Weights of a small mixture-of-experts language model, trained from scratch on English Wikipedia: 13 layers.
Below are experts of layer 4 (counted from 0) of a mixture-of-experts language model. Rows are named router (the router's row for the expert), up (a neuron's input weights, with its number), down (a neuron's output weights, with its number) and show model dimensions 0-95. Each number is 200 + 20 x the weight over its row's rms, rounded and kept within 0 to 999.
After each expert's rows: a language model's description of what the expert responds to. This comes from a sample of Wikipedia text that the model never trained on.

# expert 18
router,179,204,191,211,211,220,197,181,222,158,184,186,193,210,175,212,163,189,196,215,204,184,216,189,231,216,181,230,174,173,187,223,242,211,219,193,184,190,232,208,200,215,190,188,187,226,178,206,201,199,175,174,205,216,224,216,214,211,223,200,167,172,238,179,190,183,178,202,185,207,210,206,223,148,241,182,167,211,183,204,185,229,196,190,218,191,220,223,175,219,209,201,170,223,184,210
up2,218,190,203,197,169,207,139,182,240,206,193,190,202,173,195,219,206,175,214,174,173,236,185,196,172,204,173,185,208,215,203,219,161,204,178,193,209,193,226,191,208,201,195,222,190,203,198,162,217,204,215,180,197,215,201,208,172,212,208,143,203,199,220,167,224,190,215,192,199,213,206,193,228,202,179,185,220,228,205,197,163,247,217,182,196,211,241,190,208,204,195,220,192,233,213,198
down2,215,220,158,211,221,187,249,161,199,218,224,218,194,173,178,235,175,226,201,207,191,186,215,208,206,183,194,204,189,183,202,188,229,219,187,212,189,230,238,169,212,203,208,190,155,200,235,225,213,181,182,214,205,194,207,210,230,178,193,215,165,156,195,174,189,190,193,199,161,204,179,193,190,186,198,198,219,194,220,211,209,198,200,209,193,201,194,228,188,176,223,181,179,202,190,246
up3,191,188,234,206,179,188,181,225,214,155,200,198,218,170,221,222,240,217,213,180,199,203,167,201,194,187,193,195,203,191,225,214,202,196,177,181,193,222,212,251,179,204,179,163,240,202,217,205,178,223,215,194,191,228,204,207,250,210,179,215,194,171,225,184,182,190,211,226,201,207,171,186,186,207,209,189,205,214,176,211,171,193,264,179,212,212,200,208,200,201,206,170,197,219,199,203
down3,181,204,215,181,224,193,213,205,231,216,180,213,210,245,216,184,155,200,204,208,205,175,215,187,191,182,215,185,185,230,193,186,215,198,165,185,221,171,184,198,213,206,203,207,196,220,174,214,222,234,201,200,211,207,220,191,162,197,209,171,159,185,189,214,207,179,201,201,206,189,203,181,202,176,172,206,185,168,208,180,218,176,157,215,184,170,200,169,174,251,188,224,190,185,181,233
up4,165,214,177,199,194,212,183,169,212,214,192,201,181,189,212,209,166,194,218,209,206,205,207,200,243,183,195,228,159,179,209,217,189,205,194,198,205,218,184,204,213,211,213,216,200,177,177,230,165,199,240,240,183,245,215,240,192,234,187,207,241,204,196,205,210,178,220,210,203,185,220,227,185,200,223,188,176,228,213,209,172,228,195,204,216,231,204,201,199,197,198,184,211,192,149,171
down4,173,231,199,193,186,213,218,185,190,188,237,206,233,213,193,209,239,200,202,187,188,189,194,206,215,178,193,193,239,256,196,160,198,192,183,190,205,206,174,210,186,178,204,198,197,190,203,177,189,219,177,194,176,188,184,208,234,215,215,198,223,161,208,211,198,191,195,199,177,159,194,192,219,186,205,175,223,197,214,197,230,174,209,226,186,168,224,170,193,199,201,227,170,202,259,220
up5,188,222,177,210,181,199,226,174,199,194,198,172,194,205,190,210,198,206,184,210,197,227,159,164,222,250,187,211,205,191,227,232,188,193,192,144,150,193,201,196,208,197,196,210,190,209,226,171,162,191,173,201,169,212,204,184,164,215,178,193,170,176,223,180,206,204,201,200,194,233,210,196,192,156,213,193,201,213,161,215,181,208,189,215,210,176,200,212,191,175,190,200,173,189,177,208
down5,193,189,188,166,188,184,234,210,219,219,226,235,176,213,213,201,206,170,195,230,178,239,219,206,225,237,199,196,179,200,197,191,195,225,215,180,191,191,174,228,233,206,195,199,186,219,174,197,222,183,211,227,171,180,197,194,206,233,196,182,223,217,200,208,202,218,217,173,191,206,229,184,202,185,150,265,190,217,226,198,204,173,217,201,191,217,190,193,190,202,180,196,195,182,199,164
It responds to: Word-initial capital letters

# expert 3
router,159,181,219,180,207,198,190,199,219,206,215,179,222,219,221,221,167,206,236,186,185,212,234,188,175,175,193,231,215,214,200,178,210,190,221,177,189,210,174,191,163,200,202,193,220,191,177,180,202,207,224,181,159,179,179,208,217,233,224,194,224,195,211,177,219,196,206,204,185,223,228,204,196,151,214,242,178,197,208,220,216,201,191,205,183,198,159,210,205,191,187,209,233,241,187,219
up46,229,221,210,208,187,218,221,177,224,182,210,214,170,192,211,191,164,172,241,254,223,186,184,198,165,204,183,185,249,208,194,165,228,190,207,202,221,197,191,182,192,210,215,201,208,228,182,192,190,201,215,242,201,226,150,189,209,192,167,154,186,201,208,211,207,210,205,210,201,233,213,205,226,180,225,198,217,197,161,196,203,213,221,207,204,194,221,194,220,194,207,205,205,183,207,178
down46,209,191,210,206,178,202,212,187,194,188,206,192,191,225,208,157,192,225,204,196,190,216,209,157,161,205,165,223,214,200,189,215,170,192,181,201,183,165,175,208,202,218,222,176,219,165,199,225,200,209,186,167,192,198,234,214,228,222,177,220,217,222,172,189,207,173,206,199,196,200,199,187,237,214,230,226,175,223,205,202,183,158,138,190,201,194,240,211,193,208,197,191,200,198,208,184
up47,179,181,226,194,211,205,197,219,188,211,236,162,178,218,193,180,204,204,189,206,198,210,203,206,196,174,182,193,233,169,197,199,142,233,232,200,193,168,172,220,182,174,191,187,213,198,172,226,193,203,168,200,184,214,180,200,198,190,187,227,161,184,178,204,194,219,234,222,219,200,205,208,225,195,191,234,241,163,223,187,210,202,205,177,181,231,207,181,210,180,184,207,211,165,194,201
down47,226,214,216,204,234,204,200,184,201,216,163,211,241,188,173,193,174,157,203,214,206,177,198,208,197,208,194,183,190,206,164,199,179,191,236,188,196,171,196,168,204,204,212,189,183,201,205,196,173,212,183,188,217,210,195,205,176,151,203,203,219,192,225,207,190,228,214,178,187,220,199,187,181,208,210,174,196,193,181,215,175,200,177,176,167,197,212,154,173,194,240,239,160,171,193,186
up48,187,214,222,215,223,209,199,222,220,209,178,167,208,205,197,185,181,186,220,177,185,195,171,221,185,182,176,219,206,197,186,163,204,198,204,218,205,234,157,223,194,205,218,178,167,197,164,186,201,212,200,207,192,215,179,211,176,136,204,187,209,170,166,185,193,201,191,194,192,210,247,200,216,190,186,212,221,184,199,213,199,207,238,216,185,161,169,218,184,190,220,222,217,173,219,181
down48,197,222,214,184,201,173,203,214,215,195,204,260,201,213,211,211,189,216,196,213,216,210,247,189,218,211,200,216,197,205,158,226,215,215,251,166,161,222,213,208,201,174,222,189,205,194,179,227,199,188,214,201,172,186,194,153,167,210,177,222,221,198,202,195,201,196,221,237,204,200,171,199,216,197,203,187,198,182,191,199,220,195,192,187,212,227,202,196,237,230,199,185,175,170,163,205
up49,201,217,190,211,218,217,239,217,199,167,211,186,192,206,184,219,215,198,205,211,199,208,221,216,209,194,222,169,220,191,201,234,214,220,184,218,219,194,218,171,197,213,201,196,212,190,213,231,182,225,202,204,244,193,225,215,236,186,218,252,206,206,210,247,198,197,229,224,196,252,229,210,182,200,218,197,199,200,231,182,222,210,162,229,217,207,202,216,225,234,213,220,200,182,174,209
down49,206,199,215,234,202,196,188,243,211,219,198,219,232,213,192,224,187,194,203,212,215,187,189,208,194,230,196,218,236,204,174,184,225,168,184,199,175,214,174,183,210,186,230,194,204,198,217,188,214,253,175,216,199,197,217,151,189,197,235,210,179,196,200,192,199,226,186,174,202,230,220,196,181,194,202,154,222,239,195,204,170,195,213,181,181,202,196,241,177,200,215,182,210,213,215,236
It responds to: Name-start letters

# expert 12
router,185,209,213,211,205,189,173,201,181,162,215,217,206,182,183,190,240,213,205,174,181,191,197,186,166,193,189,206,194,214,174,190,183,200,196,191,220,198,226,194,213,176,198,189,187,214,174,210,209,215,192,239,204,213,209,235,181,188,203,202,146,201,250,238,203,200,241,195,207,215,201,229,236,206,175,176,180,160,203,193,211,185,196,196,225,219,227,220,182,198,170,238,172,210,175,203
up2,198,236,211,171,190,198,190,226,190,187,242,179,181,223,189,195,215,184,231,203,178,209,248,211,187,210,193,233,202,200,166,230,206,175,223,205,189,177,206,227,195,193,162,197,196,191,220,211,216,213,207,212,201,192,186,204,198,137,213,189,229,198,246,219,228,197,217,216,220,193,191,205,187,206,205,190,215,237,218,157,234,204,184,190,189,195,206,196,177,189,195,207,230,223,179,186
down2,213,195,197,193,242,200,220,193,219,216,178,238,196,175,198,196,224,195,194,213,207,208,189,215,195,165,176,162,180,186,208,199,212,175,193,183,212,218,179,187,210,212,205,217,180,182,197,175,187,231,195,209,181,213,176,197,186,187,203,254,220,203,194,169,198,198,205,209,226,197,226,221,184,246,167,183,210,231,179,229,188,216,192,186,204,207,185,189,219,212,155,228,147,169,209,215
up3,194,197,198,212,221,219,187,228,211,178,235,141,209,208,199,206,193,181,181,230,193,204,191,198,208,261,225,208,211,220,188,213,212,181,221,181,214,171,220,222,258,222,193,207,175,200,225,186,194,166,197,183,200,221,196,201,189,175,191,200,213,169,180,210,193,207,224,175,168,190,197,208,179,210,212,229,196,232,212,224,191,235,188,195,193,211,214,232,170,198,188,225,198,200,199,182
down3,192,230,217,252,192,229,218,193,175,201,170,212,216,156,149,209,191,211,201,216,225,205,217,201,207,172,197,183,193,241,233,179,217,164,197,181,202,230,207,206,220,200,177,200,189,183,213,214,208,193,196,176,220,183,217,218,194,185,211,153,193,193,183,189,234,202,191,192,206,238,200,218,220,192,201,193,200,183,205,198,200,193,207,174,221,154,227,235,177,193,201,205,201,235,193,200
up4,206,191,222,220,228,194,186,206,199,199,214,199,221,186,222,197,189,190,198,199,227,224,191,165,214,244,234,192,199,211,192,198,185,179,253,176,169,173,208,188,226,202,197,191,198,209,199,181,202,194,206,229,197,160,205,204,186,230,186,233,207,183,193,222,175,218,213,232,193,228,205,202,159,213,212,201,202,156,213,198,218,202,178,221,200,205,200,189,210,190,260,190,216,218,161,165
down4,203,226,196,198,206,173,165,220,200,206,171,202,182,210,188,190,217,192,221,198,182,209,211,204,199,174,195,210,216,220,218,232,210,235,202,240,167,161,230,207,145,192,228,198,208,211,220,219,207,209,204,220,180,207,198,187,238,173,215,210,205,188,203,235,197,173,171,206,183,217,240,206,204,180,211,190,210,171,178,193,217,231,198,154,209,170,193,231,199,221,200,224,217,194,178,197
up5,202,180,228,191,182,220,179,220,194,217,178,236,187,187,213,206,204,195,194,202,223,196,201,227,231,185,190,200,181,206,197,212,189,202,226,213,191,193,209,228,201,197,225,183,162,200,166,195,189,191,222,201,192,236,192,229,190,197,171,205,204,194,224,197,166,199,223,217,200,215,192,185,234,220,188,146,171,178,224,212,181,187,155,212,240,210,237,241,191,205,245,197,195,210,183,176
down5,188,179,172,163,199,182,187,197,216,189,239,153,206,178,206,206,177,188,197,234,194,207,202,201,218,195,214,239,235,203,200,182,204,210,204,183,166,197,214,178,215,210,190,179,205,218,203,195,219,172,189,183,245,189,219,166,204,200,223,157,207,188,173,209,198,207,201,184,189,171,185,222,180,204,242,227,230,222,184,179,193,213,222,200,172,207,210,169,217,217,195,213,189,206,245,186
It responds to: Prepositions after verbs

# expert 8
router,196,205,191,197,206,210,191,223,170,184,175,199,184,184,195,228,195,217,185,212,228,212,227,222,196,187,193,173,192,193,210,186,208,224,166,173,222,189,206,172,151,189,177,222,222,194,182,201,203,202,222,219,195,223,200,223,238,199,218,180,206,230,184,155,199,224,230,222,212,219,190,210,173,196,223,191,195,187,194,224,211,185,195,181,230,208,189,226,165,219,184,136,182,218,218,215
up2,159,194,229,207,189,206,190,219,204,157,187,189,204,214,212,182,219,228,212,171,205,212,218,182,217,182,187,197,205,225,209,204,184,210,200,185,233,212,212,203,211,216,247,185,136,203,180,177,181,211,181,204,186,199,203,198,208,197,182,222,216,193,188,207,194,216,221,166,176,209,238,219,221,160,195,195,190,203,179,154,180,207,231,187,194,144,201,209,209,209,206,195,222,185,175,206
down2,190,214,188,192,222,187,213,206,184,232,193,187,204,164,200,191,170,214,203,209,161,200,170,164,181,219,197,206,208,243,205,201,201,224,209,196,185,244,183,220,194,170,208,169,240,202,226,224,239,169,232,222,176,191,214,187,202,192,195,208,196,198,214,178,160,169,235,192,196,233,225,203,195,224,173,183,203,195,186,202,230,182,206,225,184,218,204,187,231,224,209,206,196,217,192,204
up3,212,189,188,160,189,195,183,239,215,236,191,183,229,207,217,186,201,177,192,193,218,213,187,194,208,200,153,196,201,171,190,216,184,186,198,204,154,197,244,183,143,182,216,221,203,186,202,211,146,196,178,186,190,210,189,219,208,206,188,193,220,203,188,196,214,218,192,201,163,207,174,191,216,214,220,206,251,191,204,218,202,215,215,211,198,225,195,198,205,254,198,197,188,219,221,206
down3,184,200,174,204,202,162,196,177,188,178,209,199,183,185,192,194,170,216,184,205,180,183,227,184,168,183,226,207,184,213,218,188,237,215,230,207,211,215,186,237,204,198,162,170,230,206,160,199,210,182,226,220,168,208,208,198,206,213,234,195,179,202,179,199,186,199,206,179,250,211,207,207,183,185,172,193,178,209,214,176,224,192,172,217,181,180,227,216,223,159,205,187,221,227,195,176
up4,213,227,215,214,188,177,203,216,167,209,225,202,200,233,181,219,185,216,213,206,215,215,169,191,184,202,231,187,203,204,208,222,219,173,212,188,218,161,211,183,206,199,193,192,234,191,219,201,188,219,210,205,201,220,218,201,230,219,215,202,200,213,232,218,196,205,183,193,190,241,213,204,213,199,246,242,176,196,180,192,207,204,185,221,202,176,232,231,172,171,205,180,133,188,233,206
down4,198,192,179,222,203,200,208,201,196,205,166,200,206,186,196,195,167,157,203,208,202,217,200,212,220,185,221,234,209,201,195,211,190,205,186,209,182,205,196,203,209,249,191,199,185,217,227,192,182,193,189,202,232,206,186,214,185,192,151,219,192,157,180,181,218,179,158,237,202,178,181,195,205,200,175,208,191,192,223,207,230,209,188,198,189,228,201,177,207,242,167,186,268,212,182,173
up5,181,205,225,186,162,254,180,195,176,232,233,188,208,243,188,211,224,218,243,182,199,208,216,185,192,182,208,205,217,191,182,170,224,211,224,168,223,207,256,202,179,214,172,197,224,207,203,207,220,226,210,211,193,200,223,213,230,188,195,203,190,216,228,231,186,229,220,206,210,229,181,197,193,208,214,219,217,175,208,192,204,194,198,207,222,201,185,200,196,208,184,192,177,170,227,177
down5,191,194,207,214,223,202,197,198,197,196,218,240,180,184,183,198,157,186,188,197,223,226,201,232,213,198,187,185,205,204,219,192,214,189,195,237,205,199,173,184,206,183,236,191,197,154,180,197,205,176,143,184,209,237,190,182,159,262,190,205,193,203,191,217,213,195,202,206,201,197,179,209,178,209,212,180,205,196,176,183,188,214,217,186,189,194,197,205,240,220,215,202,242,222,166,174
It responds to: Line breaks and fragments

# expert 0
router,199,178,209,179,168,185,248,208,219,181,196,190,211,194,197,187,209,203,194,163,221,169,205,173,213,165,204,187,218,206,148,180,195,193,239,238,189,201,218,180,198,190,215,182,195,178,169,229,212,201,231,212,177,217,224,181,212,229,191,190,189,179,204,200,169,185,193,225,236,193,175,211,212,216,212,171,213,203,207,183,206,207,194,210,235,205,212,212,203,197,193,156,246,221,210,206
up46,218,215,216,190,177,190,194,191,211,184,177,192,182,213,190,215,169,200,179,213,210,199,197,203,159,200,203,215,216,227,199,210,183,184,227,205,215,206,179,200,227,206,217,273,201,199,179,198,233,233,192,181,220,205,196,233,215,240,209,165,228,177,149,185,232,194,196,179,207,224,213,178,186,190,216,166,180,217,218,187,205,187,208,221,190,201,238,209,192,189,226,216,208,182,220,212
down46,195,221,131,222,207,186,193,179,179,161,175,217,222,204,212,175,174,218,213,233,201,195,188,212,193,193,164,188,182,213,162,193,198,226,212,202,134,221,208,192,215,190,214,191,198,205,194,216,183,243,190,207,217,217,219,198,170,195,204,191,192,223,208,167,200,200,193,184,223,179,223,216,234,200,202,209,207,228,229,199,188,192,227,222,206,198,217,196,163,215,199,210,189,188,186,183
up47,188,218,208,177,169,205,208,209,181,212,198,206,222,172,221,161,162,198,235,229,197,184,214,195,231,212,203,191,178,180,172,211,199,219,254,193,219,176,213,205,188,222,230,185,197,205,177,206,202,218,217,214,192,216,202,216,178,164,187,183,200,184,173,221,205,208,240,225,212,187,218,239,203,228,183,179,189,201,215,201,221,154,208,198,223,229,196,210,234,180,217,186,214,185,184,185
down47,176,229,201,214,167,214,178,190,224,208,158,183,224,208,205,229,206,201,217,184,216,212,225,214,210,192,217,156,221,196,208,210,202,169,190,182,207,220,217,184,199,175,202,213,222,183,173,163,212,211,185,213,216,194,183,182,184,176,223,175,181,233,225,256,190,196,194,192,225,207,219,207,216,197,230,208,211,197,212,190,208,261,217,217,148,212,192,203,212,214,197,177,208,196,195,197
up48,209,229,199,228,232,214,219,204,238,226,234,190,211,196,202,191,195,200,204,188,199,228,204,208,166,219,199,170,220,206,209,194,208,222,230,201,204,190,221,232,227,195,205,212,183,208,237,187,201,194,210,199,186,130,178,166,212,217,236,205,190,198,219,216,215,224,192,200,237,200,191,172,181,241,206,201,196,204,175,206,179,212,224,224,209,205,217,191,154,202,218,170,202,218,202,222
down48,181,201,188,199,201,211,197,202,201,200,199,182,248,204,174,215,193,194,250,183,200,177,205,183,257,211,237,224,177,200,203,203,213,218,198,197,210,202,199,213,203,218,196,171,195,188,178,218,194,220,239,209,198,206,208,215,202,213,207,211,242,162,183,181,204,149,194,200,179,167,181,205,191,179,206,245,186,196,214,221,206,227,225,209,228,195,199,186,213,157,222,185,163,217,195,182
up49,217,200,224,173,209,226,205,196,197,205,197,185,209,201,195,213,213,186,178,202,194,177,192,222,225,228,188,183,231,195,215,210,164,218,207,191,253,192,188,234,200,229,209,184,212,159,204,218,196,221,214,202,179,204,173,181,238,196,215,184,198,197,205,202,212,240,217,194,208,179,183,234,174,193,215,208,159,215,214,173,187,203,186,231,211,197,165,227,205,154,198,174,203,212,162,167
down49,195,208,237,239,220,203,180,181,215,180,201,189,186,210,186,198,205,236,200,200,187,222,165,212,164,204,271,188,173,201,224,187,190,227,214,193,214,169,196,230,161,189,172,226,203,214,196,204,197,212,192,203,210,218,207,190,172,192,196,209,216,169,230,215,210,187,202,171,181,217,208,217,194,199,204,235,196,213,187,220,190,211,180,179,168,209,182,157,179,190,198,227,184,216,171,192
It responds to: Capital letters in codes

# expert 13
router,184,218,179,210,235,200,208,221,203,172,199,232,202,198,185,190,210,220,224,186,205,197,188,218,245,194,184,212,170,221,232,221,183,241,203,197,159,188,221,199,220,205,182,181,203,183,215,187,185,203,189,218,215,208,188,206,181,182,244,196,196,221,207,210,228,183,185,186,184,210,198,176,172,208,236,212,219,183,221,202,170,160,211,182,176,184,167,182,228,209,201,191,195,195,138,209
up2,197,231,210,194,180,190,195,221,181,211,216,238,190,177,190,223,205,218,214,207,143,190,193,217,217,198,182,235,176,162,220,227,197,202,205,203,221,206,195,205,205,226,172,172,187,197,214,200,207,246,189,228,165,223,210,195,187,178,172,166,228,177,192,168,196,201,189,186,203,224,148,200,182,205,230,209,235,197,187,180,188,218,209,208,222,201,197,193,212,200,200,159,199,176,216,195
down2,214,218,185,188,234,188,193,209,243,213,196,193,203,206,207,200,217,186,190,177,194,201,193,189,187,181,206,191,188,157,200,206,169,199,195,193,212,232,181,227,215,199,188,222,202,178,202,221,209,203,191,201,200,217,203,214,233,191,208,222,228,223,224,212,188,231,203,220,210,199,225,197,165,197,227,192,149,214,232,214,172,266,192,173,225,222,151,174,215,189,196,209,170,213,218,209
up3,202,176,201,199,213,203,199,202,213,199,207,227,186,225,167,183,202,186,195,191,229,194,158,181,209,198,207,228,222,212,232,225,225,211,220,199,207,202,190,247,198,180,218,190,221,207,144,212,184,213,167,213,189,213,205,165,232,189,206,194,200,197,191,188,219,171,240,215,204,227,181,192,187,201,240,201,225,218,237,198,148,177,189,183,214,222,183,225,182,194,194,227,222,211,193,206
down3,205,182,138,179,192,167,218,227,168,208,209,180,199,180,196,195,229,194,195,199,203,205,212,198,196,145,216,159,198,186,186,199,201,193,182,174,218,209,213,170,197,157,182,175,198,205,198,210,205,197,185,201,214,182,209,219,184,169,224,212,168,222,219,216,193,199,215,194,208,205,222,191,250,235,212,190,165,212,203,210,197,211,213,217,231,163,202,190,202,199,181,204,163,170,182,199
up4,184,165,214,176,215,214,193,198,207,212,195,224,175,215,209,221,186,205,218,231,223,156,185,206,229,219,204,203,204,175,193,206,176,208,175,197,220,203,224,231,189,204,177,187,200,250,207,216,161,192,199,264,221,209,215,231,218,211,213,183,247,230,185,203,192,195,180,177,204,187,226,202,214,206,198,217,208,195,201,209,231,202,193,210,246,183,224,215,179,211,220,214,192,201,223,191
down4,224,218,180,178,209,171,203,180,204,174,251,203,211,166,175,199,190,189,198,176,172,240,201,205,204,157,208,218,209,163,177,200,207,235,212,218,184,207,211,202,196,200,205,226,203,174,222,240,233,190,191,191,203,215,206,202,157,181,196,188,179,197,211,199,186,192,213,205,218,222,209,215,201,215,207,177,243,183,222,173,210,225,190,216,172,219,164,196,237,179,231,196,191,210,195,211
up5,194,206,221,186,201,237,175,213,176,198,223,201,207,210,151,186,236,219,201,198,213,252,187,211,232,198,213,227,189,240,176,195,209,175,218,199,166,208,196,204,224,202,195,164,193,177,205,199,180,230,217,186,183,191,190,207,192,206,205,225,183,209,214,217,211,208,248,186,191,182,180,229,186,208,179,174,212,178,182,175,190,167,185,195,199,198,178,174,213,179,224,171,207,174,169,188
down5,224,211,218,226,172,189,204,224,217,176,168,214,181,201,201,209,195,197,248,205,228,194,181,191,172,255,225,192,200,162,210,186,216,209,189,195,198,211,171,191,186,208,186,215,230,209,238,225,215,153,200,201,203,206,221,200,179,209,204,185,215,191,188,172,211,176,214,209,217,203,181,214,209,212,244,214,218,202,196,247,213,207,183,201,228,198,194,161,212,203,219,211,227,212,166,222
It responds to: Of and headers

# expert 21
router,203,222,197,174,170,213,202,196,203,193,190,164,173,207,185,206,220,194,190,189,205,200,147,207,191,206,218,180,213,199,228,192,198,173,162,177,176,181,191,205,162,198,186,190,177,169,173,222,203,229,225,214,191,170,173,213,227,224,181,219,207,197,241,153,202,196,207,198,204,222,223,189,174,192,182,193,166,189,199,205,228,253,161,209,196,203,210,183,209,207,228,202,216,215,195,214
up2,189,177,175,184,207,220,222,196,191,179,198,185,183,192,210,190,216,210,226,209,228,186,193,202,233,205,224,191,181,188,217,199,198,213,211,200,188,262,182,201,210,181,163,215,180,204,192,178,179,195,225,209,192,169,168,203,197,176,216,212,182,221,226,222,162,192,174,217,187,223,203,216,212,190,168,145,207,215,220,194,206,153,200,217,216,228,214,198,176,199,228,206,188,201,239,172
down2,179,223,254,217,203,173,202,220,251,189,222,222,236,187,187,190,209,192,198,227,156,236,197,216,188,198,206,227,194,198,192,220,206,165,171,223,216,185,213,195,190,179,214,172,220,181,193,212,221,189,172,211,181,202,233,205,203,216,170,188,227,184,164,199,185,201,182,193,210,203,219,197,207,208,224,238,169,214,200,179,195,206,204,148,203,194,181,204,218,176,193,199,186,183,191,205
up3,213,207,183,208,195,190,182,215,194,194,224,203,188,217,209,200,185,210,183,193,163,202,210,210,188,190,227,209,168,201,202,210,185,164,195,220,188,206,190,230,233,225,219,202,196,161,190,196,200,184,190,183,188,184,179,206,234,210,186,216,186,219,173,140,205,217,151,198,208,219,194,184,188,182,171,198,191,248,202,202,210,235,197,213,205,178,198,220,206,128,199,198,180,213,191,233
down3,198,215,217,182,210,225,189,174,201,203,193,179,220,175,176,177,175,217,202,209,227,216,222,189,190,198,199,185,210,201,245,218,229,204,196,155,198,169,201,209,197,184,204,223,249,210,190,197,187,231,221,220,206,177,233,210,229,205,222,212,195,235,194,208,195,197,182,234,192,191,190,243,200,229,204,195,183,180,167,182,208,147,170,226,197,181,168,203,201,219,198,196,222,191,190,178
up4,228,228,189,172,230,206,207,194,214,202,186,206,228,225,208,242,228,183,186,230,198,228,204,204,247,200,173,221,211,188,209,188,188,230,224,214,218,209,215,205,180,176,212,214,195,172,209,199,222,218,191,205,232,170,197,224,214,205,211,213,212,174,247,202,225,224,209,173,148,226,183,191,212,215,217,190,209,210,177,217,203,179,198,227,182,211,221,215,191,203,183,215,220,223,162,205
down4,200,154,224,216,191,202,197,198,186,198,175,200,212,151,223,186,182,203,225,186,214,198,166,176,173,226,208,181,193,217,169,206,230,199,196,163,169,199,176,240,212,193,193,195,189,238,186,197,197,188,166,217,182,224,210,198,203,189,182,214,214,212,189,172,179,171,195,166,231,204,198,211,201,160,210,200,174,227,205,183,196,198,184,229,233,174,183,218,217,205,192,178,173,187,228,212
up5,203,216,221,196,178,212,217,225,191,189,205,160,205,217,176,211,207,190,208,221,195,189,186,216,192,261,236,186,215,212,191,190,194,191,172,219,224,227,173,206,266,148,202,205,207,214,203,229,183,178,220,203,215,208,205,216,171,191,201,208,208,180,220,190,217,182,239,205,171,199,217,207,187,222,218,220,218,199,209,205,200,200,163,225,210,188,206,195,152,215,200,194,203,194,200,227
down5,201,208,187,201,186,218,203,146,213,209,210,193,180,198,166,222,196,170,184,202,208,194,210,206,214,212,224,191,201,210,221,211,213,218,201,221,197,209,196,228,205,158,196,176,195,190,201,193,180,161,170,191,239,214,227,177,209,184,218,235,180,199,159,197,208,199,225,181,222,214,136,193,201,247,196,208,193,234,190,209,193,185,190,199,197,233,199,228,194,219,164,206,174,206,226,190
It responds to: Digits in numbers

# expert 23
router,215,185,181,194,209,225,234,163,214,235,242,196,178,179,181,203,234,206,188,223,178,187,218,225,159,189,191,217,217,186,177,190,154,212,187,161,206,191,162,192,205,195,177,167,214,194,205,218,201,224,217,213,206,184,220,222,200,215,178,211,184,196,184,239,219,205,182,187,192,215,212,189,192,194,204,202,172,165,207,210,202,198,223,220,208,193,240,252,178,202,192,190,199,174,200,204
up2,213,202,222,227,208,194,152,186,212,192,223,175,196,204,216,231,216,254,212,200,166,230,197,183,171,186,204,218,187,209,215,204,154,199,200,192,205,192,194,186,196,204,156,174,222,179,216,197,238,207,211,208,214,214,227,185,176,196,224,195,171,208,214,197,163,202,169,179,244,178,200,218,171,201,200,195,196,228,222,182,193,204,203,206,237,202,220,201,192,179,207,213,168,174,208,216
down2,209,208,191,227,209,197,220,208,219,186,183,190,231,220,180,187,190,158,227,199,210,184,213,227,229,210,172,187,170,171,171,203,194,228,209,212,188,205,200,221,203,186,211,202,215,201,184,188,201,198,188,198,227,204,180,207,227,222,200,191,151,165,223,203,178,183,207,179,210,178,179,238,218,173,244,191,189,142,204,220,165,244,204,184,190,229,201,215,207,201,201,228,206,195,211,207
up3,186,220,198,163,204,195,220,215,180,187,228,170,232,199,209,209,183,178,236,190,208,187,206,230,246,225,162,188,230,228,183,215,183,226,181,213,202,200,194,199,203,211,209,264,163,193,226,208,212,212,212,230,199,215,235,203,205,175,185,196,178,197,192,216,179,235,202,192,182,217,196,196,207,215,176,177,204,194,191,203,211,199,220,223,170,207,178,228,152,204,209,196,205,198,187,196
down3,212,225,249,200,181,176,222,205,227,189,208,201,195,224,178,216,206,202,206,185,209,207,203,192,181,187,219,202,165,199,197,199,208,199,237,189,177,175,189,209,210,177,217,180,179,166,175,216,192,233,194,225,214,229,169,207,206,195,171,215,220,187,203,187,212,193,203,200,167,218,208,215,194,210,240,255,224,194,222,218,180,192,189,151,214,191,192,210,228,221,154,204,206,166,210,211
up4,213,210,192,223,226,261,210,179,195,240,191,199,199,162,205,201,218,186,181,192,189,216,237,193,205,214,182,188,171,167,185,186,173,219,197,170,211,195,204,234,187,175,206,187,210,201,199,187,180,209,199,240,198,206,202,191,182,208,206,175,180,189,187,191,225,179,212,211,220,206,191,235,195,222,202,156,238,235,193,182,181,195,215,174,186,186,206,218,209,157,219,194,189,163,181,188
down4,212,161,188,169,192,186,163,200,201,184,204,178,213,161,171,195,227,168,220,174,209,214,196,189,234,175,214,190,224,184,194,203,238,192,193,211,217,226,166,209,209,193,204,197,215,196,198,182,189,184,196,198,189,172,211,212,207,176,188,175,228,190,223,164,198,184,236,219,212,217,229,176,195,205,208,193,180,197,211,225,228,221,196,180,211,210,218,167,189,209,140,190,205,161,215,204
up5,232,248,197,196,207,196,172,173,187,166,181,203,190,206,232,185,186,231,209,213,184,178,185,196,154,198,163,189,213,194,211,196,184,204,214,207,212,213,208,208,174,192,202,177,201,205,204,208,171,224,184,224,187,190,189,210,200,213,161,249,187,194,206,208,213,223,205,195,191,216,196,198,191,177,182,212,174,231,256,225,185,222,194,243,215,193,209,219,210,214,183,158,201,195,167,210
down5,205,178,210,225,183,222,226,191,202,205,213,205,227,191,190,194,228,251,171,216,175,196,189,224,220,159,179,196,189,198,200,212,204,179,193,182,202,211,212,233,223,212,202,219,225,174,203,232,232,164,194,208,232,189,200,203,177,229,183,194,218,185,189,224,204,157,210,214,174,212,155,194,221,218,198,182,192,187,176,169,210,210,215,200,213,215,191,221,219,188,205,175,155,199,197,237
It responds to: Dashes and colons